From a checkpoint of a small mixture-of-experts model trained on Wikipedia.
Size: 13 layers, width 128, vocabulary 4275, 12M parameters.
Experts: 24 experts in each of 13 layers, 80 SwiGLU neurons an expert, 2 picks a token, a shared expert of 128 neurons.
Training: a variant of SOAP for the experts, 472M tokens, 3656 steps.
Below are experts of layer 2 (counted from 0) of a mixture-of-experts language model. Rows are named router (the router's row for the expert), gate (a neuron's input weights, with its number), up (a neuron's input weights, with its number), down (a neuron's output weights, with its number) and show model dimensions 0-127. Each number is 128 + 32 x the weight over its row's rms, rounded and kept within 0 to 255.
After each expert's rows: "comes before" lists some tokens at least twice as common just after its tokens as in all text; "mostly gets" lists some tokens that are sent to it at least half of the time. This comes from a sample of Wikipedia text that the model never trained on. Tokens count by the router's weight.

# expert 22
router [159 127 115 156 173 171 127 172 141 108 132 128 126 112 149 149 166 141 109 160  82 100  98 182 152  61 120  91 113 158 160  63 218 151 114 120 133 134 162 134 147  54  80 145 201 121 126 145  64 120 116  92 165 114 108 124 139 157 106 125  70 124 154 157 102 119 152 132 150 124 127  97 117  96 181 128 144  60 125  88 133 193 121 134 149 160  88 146  81 192 101 105 143 137 109 131 100  86 141 161  92  39  94  93 107 131 161 165 119  51 146 135 110 134 133 165 130 145 115 126 168 154 105 116 146  96 107 141]
gate0 [187 151 135  99 187  71  69 146 111 110 104 156  89 127 156 138 102 161 117 140 119 119 102  58 127 144 149  59 146 110  84 129 119  95 158  78 114 114 139  99  80 166 132 157 123 120 171 184 140 125  57 100  80 108 162 127 100 154 121  85  90 137 132 132  46 142  94 141  87  99 122  76 131 110 142 153 124 111 146 167  84 161 151 129 173 149 149 158 146 134 167 112 134 120 128 145 137 105  82 160 100 148 116 103 161 117 202 110 125 134 154  63 162 129  78 195 106 175 125 178  94 107 135  94 165 134  71 135]
up0 [169 112 128 166 152 127 108 170 148 155 200 151  46 107 108  76 140 152 155 121 126 130 134  78 114 135 157  93 159  83 115 158 139 135 120  69 148 114 170  93 115 129 173 128  91 111  66 123 116 164  99 135 126 150 141 113 123 118 136 123 189  90  39 149 124 128 183 176 129 161 165 120 128  97 146 162 173  85 108 131 116 149 180 108 135 174  95 180 102 119 141 125 214 112  75 114 127 139 110 167 105 123 171  67 141 128 162 188 116 120 135 105 107 127 135 137 177 144 174 144 179 168 107 135 177  81 103 112]
down0 [ 89 130 132 154  67 168 185 139 164 113 134 137 132 191 112 147  73 105  75 104 107  94 149 144 120  73 105 168 127  94 157 138  98 135  53 146 148 149 141 169 190 137  88  72 147 119 155  90 110 110 125 107 183 117 115  41 168 111 121 124 183  83  88 111 176  74 119 112 102 147 114 122 100 127 123 147 147 129 121 138 125 114 132 194 132 129 109 146  94 113  57 133 135  94 114 125 104  83 162  93 167 102 169 145 104 160 121 167 196 118  65 137 129 114 105  88 165 107 102 154 144  73 140 129  81 124  93 144]
gate1 [165 162 112 180 149 158 138 123 106 141  91 113 132  73 143 120 127 131 142 145 133  68 111  96 122 115  83  79 163 136  92 103 108 147  97 135 128 150 150 118 134  99 122  72 174 176 141 185 129  87  69 124 162 139 124 214 194 128 104 102 119 136 145 134 110 119 103 100 117 193 183 158 134 126 148 113 205 132 108 137  91 181 124 134 157 130 102 152 149  98  79  74 195  91 220 149 149  75 166  92 104  78  94 127 110 107 195 139 144 112  81 156  87 111 143 125 122 141  95 110 115 102 138 130  92 125 107 138]
up1 [147 125 136 141 151 167 156 150  71 119  96 172  89 137 115 135 138 136 112 161 101  63 122 147 126 120  73 125 180 146 107 117  69  88  86  86  81 146  95  91 188 126 127 113 144  83 116 221 115 117 106 128 179  71 157 190 168 170 120 131 146 182 124 169 150 144 140  67 128 160 214 111 142 123 204 125 134  87 155 158 143 105 123 119 118 150 165 119  89 114  92 140 196 104 121 100 165 104 190 102  92 113 127 155 119  86 132 163 168 135 125 128  89 121 120 113 123 144 126 148 106  99  65 138 114 137 138 157]
down1 [101  66  83 103 123 102  95 104 175 121 154 131 113 171 115 146 175 144 101 119 187 133 192 133 134 131 141 164 132 120 118  59 127 138  91 148 149  99 137 149 133 155 134 207 121  75 116 122 112 164 149 110 103 128  80  95 134 148  72 149 119 114 117 111 104 146  99 112 176  88  80  46 174 117 110 135  78 111  97  68 136 124 178  83 123 173 158 124 102 114 150 154 139 117 135 202 125 178 142 127  78  37 126 172 117 114 115 143 184 117  76 154 127 126 126 197 116 140 122 159 148 116 110 174 153 150 117 103]
comes before: " the", " ", " and", " a", " which", " but"
mostly gets: " in", ",", " of", ")", " on", " In"

# expert 3
router [127 113 103 133  88 110 156  86 104 129 131 161 150  91 174 193 132 151 142  92 193 140 123 157 120 113 178 131 167 133  90 103 127 137 127 167 108 136 141 106 172 128 151  63 153 169 200 209 137 173 103 106 138 159 174 103 107 115 150 112 109 104  86 148 151 121 198 117 134 121  83 113 146 111  87  87 137 105 184  86 135 150 114 152 152 111 156 107 126  93 183 154 156  99 140 111 116 138 161 255 145 113 114 133  87 122 116  75 146 171  81  63 114 134 100 145 143 185 112 137 114 149 106 126 122  97 120 128]
gate0 [162 118 118 149 122 114  99 147 129 135 142 167 104 133 149 168 170  89 166 149 102  95 166 148 140 141 124 132 126 108  96 134 147  89 101 189  71 143 103 141 187 167 107 136 134  93 161 126 141 129 135 108 105 110 130 102  80 255 136 191 134  78  94 143 131 132 115 132 127 110 114 142 124  76 108  76  90 156 177 113 156 124 116 156 115 120 190 136 147  71 104 139 146  47 136 100  94 143 101 148 129 113 146 150 166 162 131 110 140 124 128 128  84 100 110 153  70 153  59 153 153 131 212  74 137 147 193 120]
up0 [203 158 110 187  86 107  65  80 104 147 106 147 116 136 146  96 119 101 134 136 121  62 205 116 105 180 124  99 111 137 101 142 149  67 137 141 113 157 176 139 136 145 142 151 122 127  86 104 136 153 126 154  90 114 165 153 118 160 179 159 157 113  80 149  94 126 140  83 130 148  91  90 131 133 149 131  51  94 143 135 160 157 132 130 135 155 102 157 148 101 165 184 197  84 152  98 139 201 122 175  92 142 127 143 184 166 111 117 105 112  85 106 136  97  59  81  97 185 133 154 181  99 138 144 139 134 152 128]
down0 [138 156 160  62 131 163 127 183 129 115 181 135  93 108 119 168 110  39 130 145 126 105 133 114 111 140 165 144 119 104 114 147 140 106 134 137 133 150 207 125 150 166  70 109  91 170 138 118 110 101 204 161  88  76 107  78 118 164 100 124 160 122 115 137 163  65 114 104 138 139 109  79 135 100 134 112 102 131 139 144  82 150  74 104 161 109 136 119 102 140  86  82 108 109 124 176  97 163  59 141  74 100 101 145 128 160 124 124 121 135 158 142  68 127 143 136  42 115 176  73 102 154 159 150 200 151 131 155]
gate1 [188 126 159 141 105 155 163 124 105 108 147 169 169 126  94  68 141 143 143 131 142 123 123 113  75 131 119  90 112 175 141  76 150 137  93  91 147 101 144  81  84 100  64 132 118 126  97  81 142  75 109 103 185 118 181 118 181 157  91 149  74 182 132 112 187 119 136  69 108 129 126 149  58 130  76 106 142 137 123 158 187 127 140 138 129 119 165 109 162 114 159 132 156  95 132  81 152 105 114 170 131 169 116 133 185 100 168  88 112 118 144 164 131 115 138 128 204 125 127 130 136 169  37 154 160  72 109 107]
up1 [178 107 160 149 103 177 136  72 133 103 144 107 141  91 149 109 147 102 127 133 134  98 144 135 129 128 116 125 138 132 123 114 182  40  97 176 118  62  53 108 142 127  91 132 138 128 136 162 114  58 109  56 133 112 158 108  81 139 102 147 130 132 136 134 144 154 113  96  95 125 147 139 132 148 141 144 147 117 146  92 100 126  92 118  80 139 130  85 160 110 156 113 156  67  96  90 109  71  93 198 164 129  61 161 152 143 175 136 110 109  60 103 123 135 144 119 130 158 168 170  34 176 134 182 126  91 180 117]
down1 [154 114 108 166 109 132 108 124 142 194 136 131 118 170 120 115 113 126  53 167 118 134 138 114 142 143  68  81 116  74 124 140 143 110 157  80 176 136 146 102 134  76 140 154 162 120 120 177 122 103 119 140 172 121 127 115 105 105  51 106  84 145  86 129 147 128 162 148 139 156 169 166 144  97 186 148 185 107 189 148 116  80 150 112 138 143 119  53 186 158  46 179 113 168 131  91 157 131 160 139  90 176 106 180 152 128 141  88 142 104  97 117 148 147 141 171 130 122  82 187 151  87  66 152 152 103 154 127]
comes before: "==", "0", "1", "2", "9", "==="
mostly gets: ".\n\n", "\n\n", " =\n\n", ")\n\n", " |\n\n", " during"

# expert 19
router [136 106 126 101 117 140 134 132 137 131 153 127 117 105  65 136  88 137  89 121 109 146 162 193 144  93 174 161  88 100 174 162 107  89 101 118 152 146 177  91  42 158 147  92 161 109 152  95  82 124 199 135 179 100  95 177 110 141 108 204 152  93 100 143  97 149  97  89 161 104 196 129 145 143 143 139 141 158 102 180 118 141 160 157 109 133 185 121 163  67 150 119 131 106  89  92 135 128 144  93 134 118 119 124 187 132 134 130  93 154 140 126 137  45 127  83 129 142 136  92  96  96 126 181 137 117  44 124]
gate0 [136 162 122 153 134 165  92 172 143 176  69 167 100 131 166 132 112 177 105 118 170 156 121 171 151  73 106 161 102  67 150  65 131 126 134 102 114  80  76 107 108 161 109 157 134 126 110 170 164 112 149  89 124  81 154 101  97 107 216 133 136 134 104 120 126 177 133 157 153  91 123 144 156 181 181  68 154 128 171 124 111 128 145 121  95  77 121 189 108 151 109 123 210 143 108 142  86 165 148 115  93  92  67 110 183 128 103 107 111  88 188 165 124 156 139 124 149 164 142 106 123 118 102 106 153 117  72 128]
up0 [107 103 119  96 136  91 101 152  12 105 125 168 127 172 117 139 139 153  77 123 169 138 153 128 108 119 158 110 145 144  78 159 140 211 189 160 107  85 106 118 109 122 180 127 129 126 171 125 107 120 101 108 129 146 146  88 158 199 160 161 108 133 130 109 164 106 130  98 113 127  98 156 149 182 158 110  59 161 129 110 153 108 136 179 165  99 128 159 149  78  91 153 157 166 134  77 115 119 161 101  73 152  93 131  75 113 105 110 160 106 184 153 141 134 126  97 120  85  80 129 141  58 114 180  88 132 167 119]
down0 [177 121 109  96 163  81  81 168 104 158 166 103 100 104  94 138 140 127 108 121 206 176 108 148 170 149 103 144 144 139 138 155 150 152 126 176 193 108  79  91 143 160  99 107 122 135 142 149 137 137 139 160 174 131 152 148 118 142 106 122 112 136 158 210 148 101 107 209  93 110 111 101 109 134 187  95 139 163 178 130 189  98  95 112 150 122 129 106  46 110 100 104 140 106 116 109 114 197 173 111  78 150  90 148 118 119 189 116 184 121 117  92  72 163 145 110 127 105  97 145  87 130 100 133 180 129 114 177]
gate1 [122 125 103 162 156 115 157 141 157 111 105 113 162 115 130 116 125  72 114 153 169 120 154 114 154  90 100 105 116  65 154 215 164  98 182 133 123 155  69 132  76 148  84  73 136 115 128 220 127 128 101 116  67  87 125 212 173 134 149 105 138 136 132 166 124 169 155 194 181 161 126 147 144 124 163  93 196  96 129 140 116 100 143 178 110 132  96 109 178 141 193 152  93  73  96 133  97 129 105 117 141 141 104  95 150 165 152 179 125 134  73 136 136 130  87 149 117 121 141 162 128 136 134 186 110 118 110 128]
up1 [157 136 139 151  93  98  92 137 140  98 131 172 118  88 109 144 186  99 173 157  85 167 118 133 164  87 115 117 117 170 157 119 119 131 158  83 142  83 149 189 119 177  55 157  45  69 144 140  61 100 100  81 131 132 106 106 151  67 165 112 168 109 159 116 112 123 104  79 144 144 131 144 139 114  73  83 133  89 120 123 136 141 168 165  66  95 119  84 160 165 156 106 141 158 192 127  97 121 148 167 138 109  97 132  85  77 125 119 103 140 150 135 153 118 119 198 123 158 146 128 131 100 207 164 130 150 162 139]
down1 [ 66 108 100 128 107 159  77  91 128 121 172 110 131 155 155 102 147 137 103 143 131 115  85 103 138  92 130 136 111 119 149 150 113  81 165 123 132 158 163 114 100 111 133 167 151 113 171 124 129 106 179  98  50 117 156 133 130 131 144 147  80 157  81 120 114  71 123 143 170 118 106  73 140  80 123 105 153  98 142 109 115 103 220 217 111 112 144 166  96 154 122  66  85 111 133 103 101  76 150  99  63 161 116 161 184 122 128 122 142 123 127 125 164  68  83 150 186 103 100 115 154 147 104 142  56  67 102 102]
comes before: "-", "|", " States", "The", "  ", "==="
mostly gets: " |\n", "\n", ")\n", "D", ".\n", " re"

# expert 16
router [ 82 143 159 118 125 143 141 129 168 120  97 111 130 126  85 152 165 121  90 140 161 177 187  84 121  72  50 121 155  92 102 150  84 136 131 141 140  35 171 120 120 102 127 130 122 143 113 143  69 178 154 172 169 195 132 151 117 130 112 111 169 165 118 162 110 165  88 102 128 158 128 116 119 110 154 177 178 143 157 103 129 139 104 173 177 126 133  68 124  84 144  68 142 123 125  76 125 110 190 130 128 153  75 163 113  89 120 165 133 104 130 177 144 146 160 159  45  96 111  89 148 137 173 145 124 119  95 167]
gate0 [164 168  97 117 168 149 118 172 125 158 183 172 134 116  74  97 128 108  89 111 136 133  98  82  82 117 136 155  92 148 150 113 118 153 107 152 176  86 116 159 127 127 130 157  70 145 128 189 137 113 179 134 151 131 111  90  94 114 166 161 163 167 160 120  69 103 129 109 119 123 150 118 102 238 144 123 116 119 186 138  64 128 157 109 140 135 109 150  72 173  74 115 161  84 147  91 129 117 166 171 137  80 162 110 151 106 131 142 150 170 140 151  63 101 138 103  95 137 173 114 122  38 108 130  84 118 166 102]
up0 [121  97 154  94 124 129 147 152  90 135 146 156 112 122 131 127 159 159 129  88 141 169 153 146 162 111 117 118 149 106 131 141 105  81 147 149 186 108  84 117 172 139  94 162 166  45 141  51 118 136 132 111  99 117 119 104 116 154 167 181 154 171 110 165 115 165  69 109 115  84 110 108 137 190 129 128  65 183  97 154 158  93 197  69  47 103  92 105 148 181  92 135 156 107 145 144 113 136 114 123 156 124 161 106 119 139 108  83 168  96 133 131 128  90  76 125  49 121 170 168 142  92 161 167 107 138 166  96]
down0 [146 124 120 131  72  51 146 157 118 153  68 134 145  75 112  80  92  90  91 122  92 177 142 156 158 120  79 146 174 126 135 192 209 131 146 123 135  71 118 101 136  66 135 128 138  98 129  98 164 143 135 145 106 175 136 149 118 155  87 121 128 109 150 138 113 136  77 157 107  91 101 107 104 137  66 120 150 142 118 156 133 101 150 141 176 148  98  75 102 149 157 128 139 141 105 142 138 175  89  83 167 127 109 166 159 161  95 140  90 148 167 148 159  69 102 197 196 120 150 136 131 131 145  44 167 106  86 136]
gate1 [104 147 137 109 143  80 129 152 195  52 137 109 177 132 149 130 164 129 192 145 112 136 169 153  91  82 104 155 168  95 130 104 133  49 117 170 109  81 103 104 104  99 115  81 113 142 160 168 127 145 164 113 136 124  96 169 160  96 160 138 129 162 154  93 180 119  91 121 163 138 224 136  93 164 124 148 177 130 148 129 138 106 135 133 148 170 166 151  72 139  46 101 182  86 129 146 104 122 117 137 163 119  48 146 113 128  99 143 139 175 108 109 137 119  97 111  92 102 140 140 128  92 178 118 150  66 135 159]
up1 [129 191 124  61 117 100 142 131  89  98 125  81 175 163 109 109 157 166 108 128  79 155 109 154 178 109  95 103 156 102 147  68 244  91 124 154  94 142 115 140 140  58 125  92 104 157 156 134 118 165 170 143 182 182 122 107 135 162 116 119 140 134 186  98 133 139 184 189 167 162 129 144  85 173  63 115 142 157 170 152  97  83  98 127 153 124 117 160 152 110 114 142 184  64  81 117 130  84 147 141 132  92 109 128 141 137  97 124  98 176 108 132 157 130 132 125  90 131 132 122  95 103 111  89 121 111  92 120]
down1 [107 110 174 142 116 112 118  98 127 176 120 144 177  81 153  93  88 113 142 120 126 169 129 146 111 184  82 210 198 165 124  72 116 161 139  83 129 107 133 118 188 127 131  96 143 114 110 189 135  98 128 152 117 125 136 157 180 105 141 127 127 141 121  98  63 177 155  56 192 119 163 151 161 105 139 143 140 120 116 132 153  86 106 137 148  76 202 131  86  90 127 175 115 127 144  96 123 178  92 126 178 124  91 153 108 140 164 169  97 124 199 113 188 139 119 141 166 151 124  81 148 161 106  87  84 134 128 150]
comes before: ",", " of", " in", " and", " on", ".\n\n"
mostly gets: " film", " work", " design", " life", " album", "ography"

# expert 5
router [103 153 136 134 116 125 140 139  96 125  90  71 110 124 116 140 167 149  92 126  92 142 154 156 153 116  89 169 146 157 157 119  92 140 101  92  91 162 133 135 146 149 180 137 117 131 153  72 128 130 148 131 190 152 140 159 124 112 169 112 146 102 137  83 179 104  99 122 102 162 125  74 112 122 164 150  73 155  61 141 118  73 160 123 127 131 107 150 149 140  63 139 104 193 125 175 145 125 153 236 150 155 117 101 197 175 107 140 126 156 138 116  85 191 163  98  64 134  91 130 172 107 147 140  39 136  94 158]
gate0 [176 147  87  65 119 136  84  83 201 113 155  64 129 148 176  98 147 184 133 114 118 128 137  40 130 147 147 111 117 184  92 135 101 120 119 124 119  99 126 156 124 164  78  66  77 157  84 125 172  80 233 122  84 150  93  99 142 117 176 107 150  80 123 158 125 200 107  85 131 131 121 122 142 126 133 146 119 166 131  97 158 162  93 179  82  72 103 107 108 108 150 108 149 115 143 100 141 103 125 160 133 106  87 128 111 198 127 136  78 121 164 120 127 108 145 134 121 145 116  87 135 127 118 112 114 154  90 115]
up0 [167 130  61 122 140 144 118  70 143 147 101  68 172 159 155 104  68 171 127  59 115 127 115  41 109 124 140  98  84 165 109 119 135 101  88  90 142 117 117 155 157 121  94 107 150 166  72  76 157 126 187 158 127  98  94 149 135  82 186 119 160 111 157 125 123 208  92 157 158 116  78 143 120 142 130 153 101 181  78  96 131 138 135 109 103  94 102 110 139  74  94 123 103 103 159 128 141  87 138 146 147 116 150  87 130 165 183 153 111  91 166 125 117 179 152 140 109 131  70  96 151 125 173 125 100 176  98 131]
down0 [ 92 151 169  59 161 159 195 105 112 212  86 146 131 113 148 143 117  71 124 136 112 113 166 136 120 132  91 130 106  49 164 110 123 162 133  91  96 132 170 142 130 132 147 194 141  65 109  92  91 197 109 152 172 100 154  97 172 114 126 152 136 140 126  98 142 137  84 144 107 134 172 153  92  99 113 165 154 129 129  58 119  75 134 153 136 160 137 141 158 142 104 123  77 223 215 171 127 150 104 123  80  93 111 121 112  96 110 150 141 182 110 161 113 136 150 102 167 108 109 153 110 130 126 136 111 135 134 135]
gate1 [222 129  92 120 134  83 110 127  88  69 120 146 123 118 127 127 132 154 117 127  83 147 157 129  80 100 111 158 121 172  73 126 122 205 122 101 178 131 149 132  91  28  96 129 141 164 124 116  92  92 100 151 141 111 103 145 122  90 144 116 101 180 176 170 104 147 148 107 107 152  74  88 104 185 153 166 134 175 140  58 126 117 134 158 103 123 112  65 191  72 172 121 131 111 126 143 102 104 129 110 161 152 108 134 169 110 107  78 118 121 110  77 100 166  89 160 135 150 104  81 140  77 121  98 115 144 143 163]
up1 [129 125 103 145 112 169 142 130  71 132 140  84 125 126 118 182 167 141 140 106 147 155 104 155  65 150 123 120  96 152 102 154 118 196 131 193 175  88 140 148  76  73  74 171 111 136 157 110 143  82 143 123 167 119 131  93  94 112  87 105 122 147 213 116 132 173 139  80 140 156  74 112 151 141 189 147 121  76 102 125  67  81 128 113  94 136 106 115 122 114 143  57 114 124 138 167 171  68  73 192 141 143 147 134 152 171 117  74 133 138 176 135 127 151  97 133 107 152  56 132 113 122 126 172 119 117 106 162]
down1 [100 126 160 150 110 186 146 135 119 149 146 113 159 142 140 132 144 132 190  91 112 119  60 206 191 152 118 166 104 133 182 104 144 101 179 127 140 115  70 141 176 187 135  98  59 166 118 139 149  90 202 142 130 165 126  89  89 148 129 127  54 131  89  21 151 139 113  96 104 127 104 114 114 166 135 131 122 101 140 170 113 112 170 135 110 149 128 121  91 140 121 118 153 124 196  96 126 163 148 151 100 164  84 141 109 126  78 140 103 137 128 162 151 102 147 158 123 139 144 137 149 141 107 170  74 113 118 199]
comes before: "1", "2", "3", "4", "5", "6"
mostly gets: ":", " ", "–", " ex", "):", "ama"

# expert 11
router [164  85 203 165 100 131 154 101 155  83 141 163  99 120 165  50 135 103 125 128 132 153  96 137 162 105 120 119 150 158 154 160 187  83 177 106 106 132 128 163 172 157 116 120 127 156  99 117  90 101 141  56 157  91 107 106 104 115 103 121 168 147 156  95 121 117 116  68  92  90 124 106 136 178 156 149 142  58 108 148 167 100 140 151 164 160  91 162 154 143 103 145  78 129 125 137 102  82 153 153  51  75 104 171  99 117 168 144  99 157 109 159 142  99 116 151 123  80 135 164 119  80 150 139 176 105  65  75]
gate0 [125  97  83 149 106  94 133  88 118 113 114 168 146 132 107 100  88 103 146 107 120  96 115 100 116 199  96 137 127 177  56  57  65 157 105 139 104 183 116 124 154 141 181 147 166 135  78 103  89  91 146 104  98 113 148  69  80 115 108  85 145 144 121 156 187 135  93 132  95  84 183 123 183 142 170 128 162 133  85 117  72  59 181 169 137 118  78 123 103 125 123 124 112 105  89 177  91 114  97 137 134 175 103 126 115 136 121 110 147 180 118 142 146 107  76 112 158 135 113 180 154 136  85 140 177 171 129 157]
up0 [151 108 170 170 126 116 149 130 129  92  82 153 114 130 112 105  75 224 102 121 119 144 115 130 134 147 187 117 136 103 114 100  93  97  73 125 145  77 141 202 134 107 102 172 130 114  91 144 143 121 105 148  95 130 180 123  89 159 117 152 116 117 145 184 123 113 162 234 126 112 184 165 155 122 109 111 112 110 172 168  65  81 142 133 168 148 111 170 174 115 128 102 105  76 110 179  78  77 125 141 124 111 103 106 116 112 141 112 106 136 130 140 153 236 136 138 129 160 143 102 154 148  75 145  97 162 132 117]
down0 [ 72 131 124 143 125 161 181 141 135 115 117 107 122 133 136 111 197 148 153  97 109 133 167 143 129 163  93 135 142 174  87  81 116 105 133 137  77 128 136 161  96 122 125 150 194  96 143  56 102 151 168 117 143 158 136 130 159 115 209 127 135  93 164 146 125 129 108 131  94 131 169  99 121 106 166 142 118 112 105 141 134 122 107 136  86 130 143  89  79 172 111  97 174  91  99 107  78 171 171 139  53 121 136 185 115 108 159 119 139 170 137 133 105  71  98 131 154 167  76 174 131 152 132 144 221  42  69 148]
gate1 [169 129 172 174  92  48 127  85 109 125 133 201 123 120 144  97 104 135 135  89 139  69 118 132 166  73 203 116 135 122 153 118 113 154 126 126 130 126 103 162 134 109 115 144 123 170 149  77  83  85 109  95 158 129 155 139  49  96 101 145 161 150 158 151 183 128 143 125 129 156 121 161 161 127 111  88 165  78 112 112 116 124 150  78 173 140 105 133 133 170 107 124 125 114 180  90 191  61  62 134 179 143 154 102 123 122  92  78 146 145 126 172  79 102 121 144 108 125  90 177 122 128 121 152  59 188 121 120]
up1 [118  89  73 109 150 140 189 137 152 157 160 136 140 144 135 132  83 149 150 191 147 165 143 156 133 173 105  98 122 148 148  67  98 156 103  95 120 111 163 119 167 153 144  81  97  92 122 130 162 110  81 159 107 108 133  98 146 122 107 180  75 132  91 134 108  91 135 115 120  87 168 120  80 118 104 224 105 122 138 105 105 138 196 154 175 100 160 152 109 117 145  84 108 135 164 158 103 162 149 156 161  91 137 100 108 133 181  99 114 102 166 109 126 208 148 148 160 151 157  80 145 135  86 146 102  68 111 218]
down1 [ 95 150  91 124 118 157 140 143 146 150 150 154 150 139 140 110 139 140  96 156 123 146 103 125 161 212 149 123 119 153 139  66 141 118 117 145 142 109 126 131  89 126 121 102 135  73 126 130 179 169 106 134 104 158 138  76 176 174 133 146 147 131 149 161 132  64 112 192  96  69 155 124 114 121 147 111 138 114 117 142 215 126 120 175 132 166 171 141 138 153  85 204 146 126 181  74  65 101 110 131 164 107 131  99 145 172 151  31 126  64 159 107  92 106 117 104 103 156 149 144 118 149  99  93  39  88 130 112]
comes before: " ", " and", "\n", " which", " but", " he"
mostly gets: ",", "ia", " Mar", " May", " October", " March"

# expert 18
router [ 84 127 135 138 149 119 136 145 127 122 166 148  54 167 105 220  83 156 123  89 123 128  98 101  59 115 110 101 117 116 181  89  90 101 118 156 120 133  83 178 121 134  90 127  94 119  92  95 166 128  79 140  74 112 113 185  86 123 148  90 128 175 151 114 147 137 124 141 168 153  86 166 138 113 128 102  94 111 151 113  91  87 100  95 121 134 136 138 125 125 150  88 147 145 138 160 137 122 163 123 106 124  76 142  51 133 104 123 117 131 128 124 102  61 138  10  55 110 124 109 121 138 149 133 205 114 167 149]
gate0 [103 128  65 154 169  68 141 126 164 112 112 119 127 156 162 154 143 141 145 133 115 131 165  93  97  76  80  94  85 139 115 131 104 118 136 151 168  90  70 141 115  86  97 181 164 110 126 104 139 149 146 103 105 172  88 108 127 144 142 140 132 141  97 225 108 123 153  89 123 134 142 161 131 154  87 121 130 135 159  96  85 143 185 154  79  88 146 123 200 149  96 106 141 115 140 148 159  92 136 116 173 127  43 128 142 184 199 110 153 124  54 150 102  27 132 132 156 103 117 125 169 120 104 155 121 106 150 141]
up0 [113 147 103  75 128  61 122 161 122 101  86 158 115 168 153 152 134 192 164 138 148  91 144  84  56 120 138  86  75 178  74 166 117 127 169  99 120 122 132 140 101 129  98  93 174 107  74  67 113 142 151 143 119 114 156 148 131 120 109 108 130  90 167 216 144 146 126  94 126 143 206 155  81 111 106 163 116 106 201 112  78 120 197 118 124 135 113 145 166  81 116 103 177 123 153 156 131 125 150 178 123 156  71 143 108 134 166  78 131 147 102 101 132 103  96 128 102 121 114 174 156 165 161 156 137 106 129 162]
down0 [ 61  82 169 144 118  95  87 131 138 150 187 165  99  31 130  69 126 145 115 165 155 115  86 118 138 111 168 152 174 107  80 135 119 139 161 171 134 106  99 164 169  79 191 155 151 163 123 175  93 148 139 131 116 194 121 131 125 117 116 129 144 116 103  94 165 151 138 112 165 145 157 141 164 150 124 130 135 117  79 121 126 110  75 141  65 135 131 117 141 145 105 163 128 176 144 130 120  57 112 192  83 167 156 147 146 138 147  76 128 120 173 148 202 126 134  89 111 176 151 143 186 123 182  80 132 118 129 119]
gate1 [ 81 109 129  87 117  92 165 123 142 169 157 163  92 193 150 104 154 136 167 147 159 112 164 123 138 153 163 102 161 144  94 109 157  76  78 115  82 217  88  76 136 139 143 152  98 134 132 136 100  91  98 110 182 164 121 107 138 135 154 145 199 111 124 130 175 109 145 161 111 136  95 101 147 119 137 115 142 123 137 132 175 158 124  99 156 100 137 219 141 120  98 132 169  82 147  94 170  99  94 119 163 168 115 115  89 190 176 114 153 114  96  92 116 124 148  70 134 140 141 143 155 209 115 182  62 157 146 134]
up1 [ 97  96 149 152 126 115 116  90 120 137 125 121 117 110 144 120  76 151 163 132 128 151  99 114  93 168 164 123 182 108 138 114 162 151  84 117 110 167 148  70 128  95 167  83 105  83  66 117 141 117 121 157  85 108 115 127 137 153 155 146 173 151 104 148 108 130 158 249 164 110  55 141 197 135 127 122 140 166 128  93 167 113 133 123 157 142 143 158 114 136 172  98 161 117 145  95 123 122 126 119 167  94 119 148  94 159 129 104  62 153 129 151 195 155 159  53 105 157 160 194 203 120  79 145  81 147 139 140]
down1 [107  65 115 170  96 105 103 199 132 160 120 201 156 118 151 153 106 162 126 126 166 134  59 161 130 174 130  85 120 130 115 104 133  83  92 146 108 102 109 103 106 150 132 170 111 117 122 153 111 114 150 128  93 145 165 140 113 119 116 141 101 129 119 144  79 136 169 118 191 155  89 133 171 214 130 188 156 149 101 135 126 148 134 161 175 101 116 108 125 121 188  67 104 116 188 145 131 161 139 181 140 124 139 153 178 147 155 168  95 202 168 158 148 106 168 109 152 143 192 112 172 176  99 143 135 164 177  89]
comes before: " ", " —", " L", " +", " S", " R"
mostly gets: " |", "|", ";", " John", " between", " ·"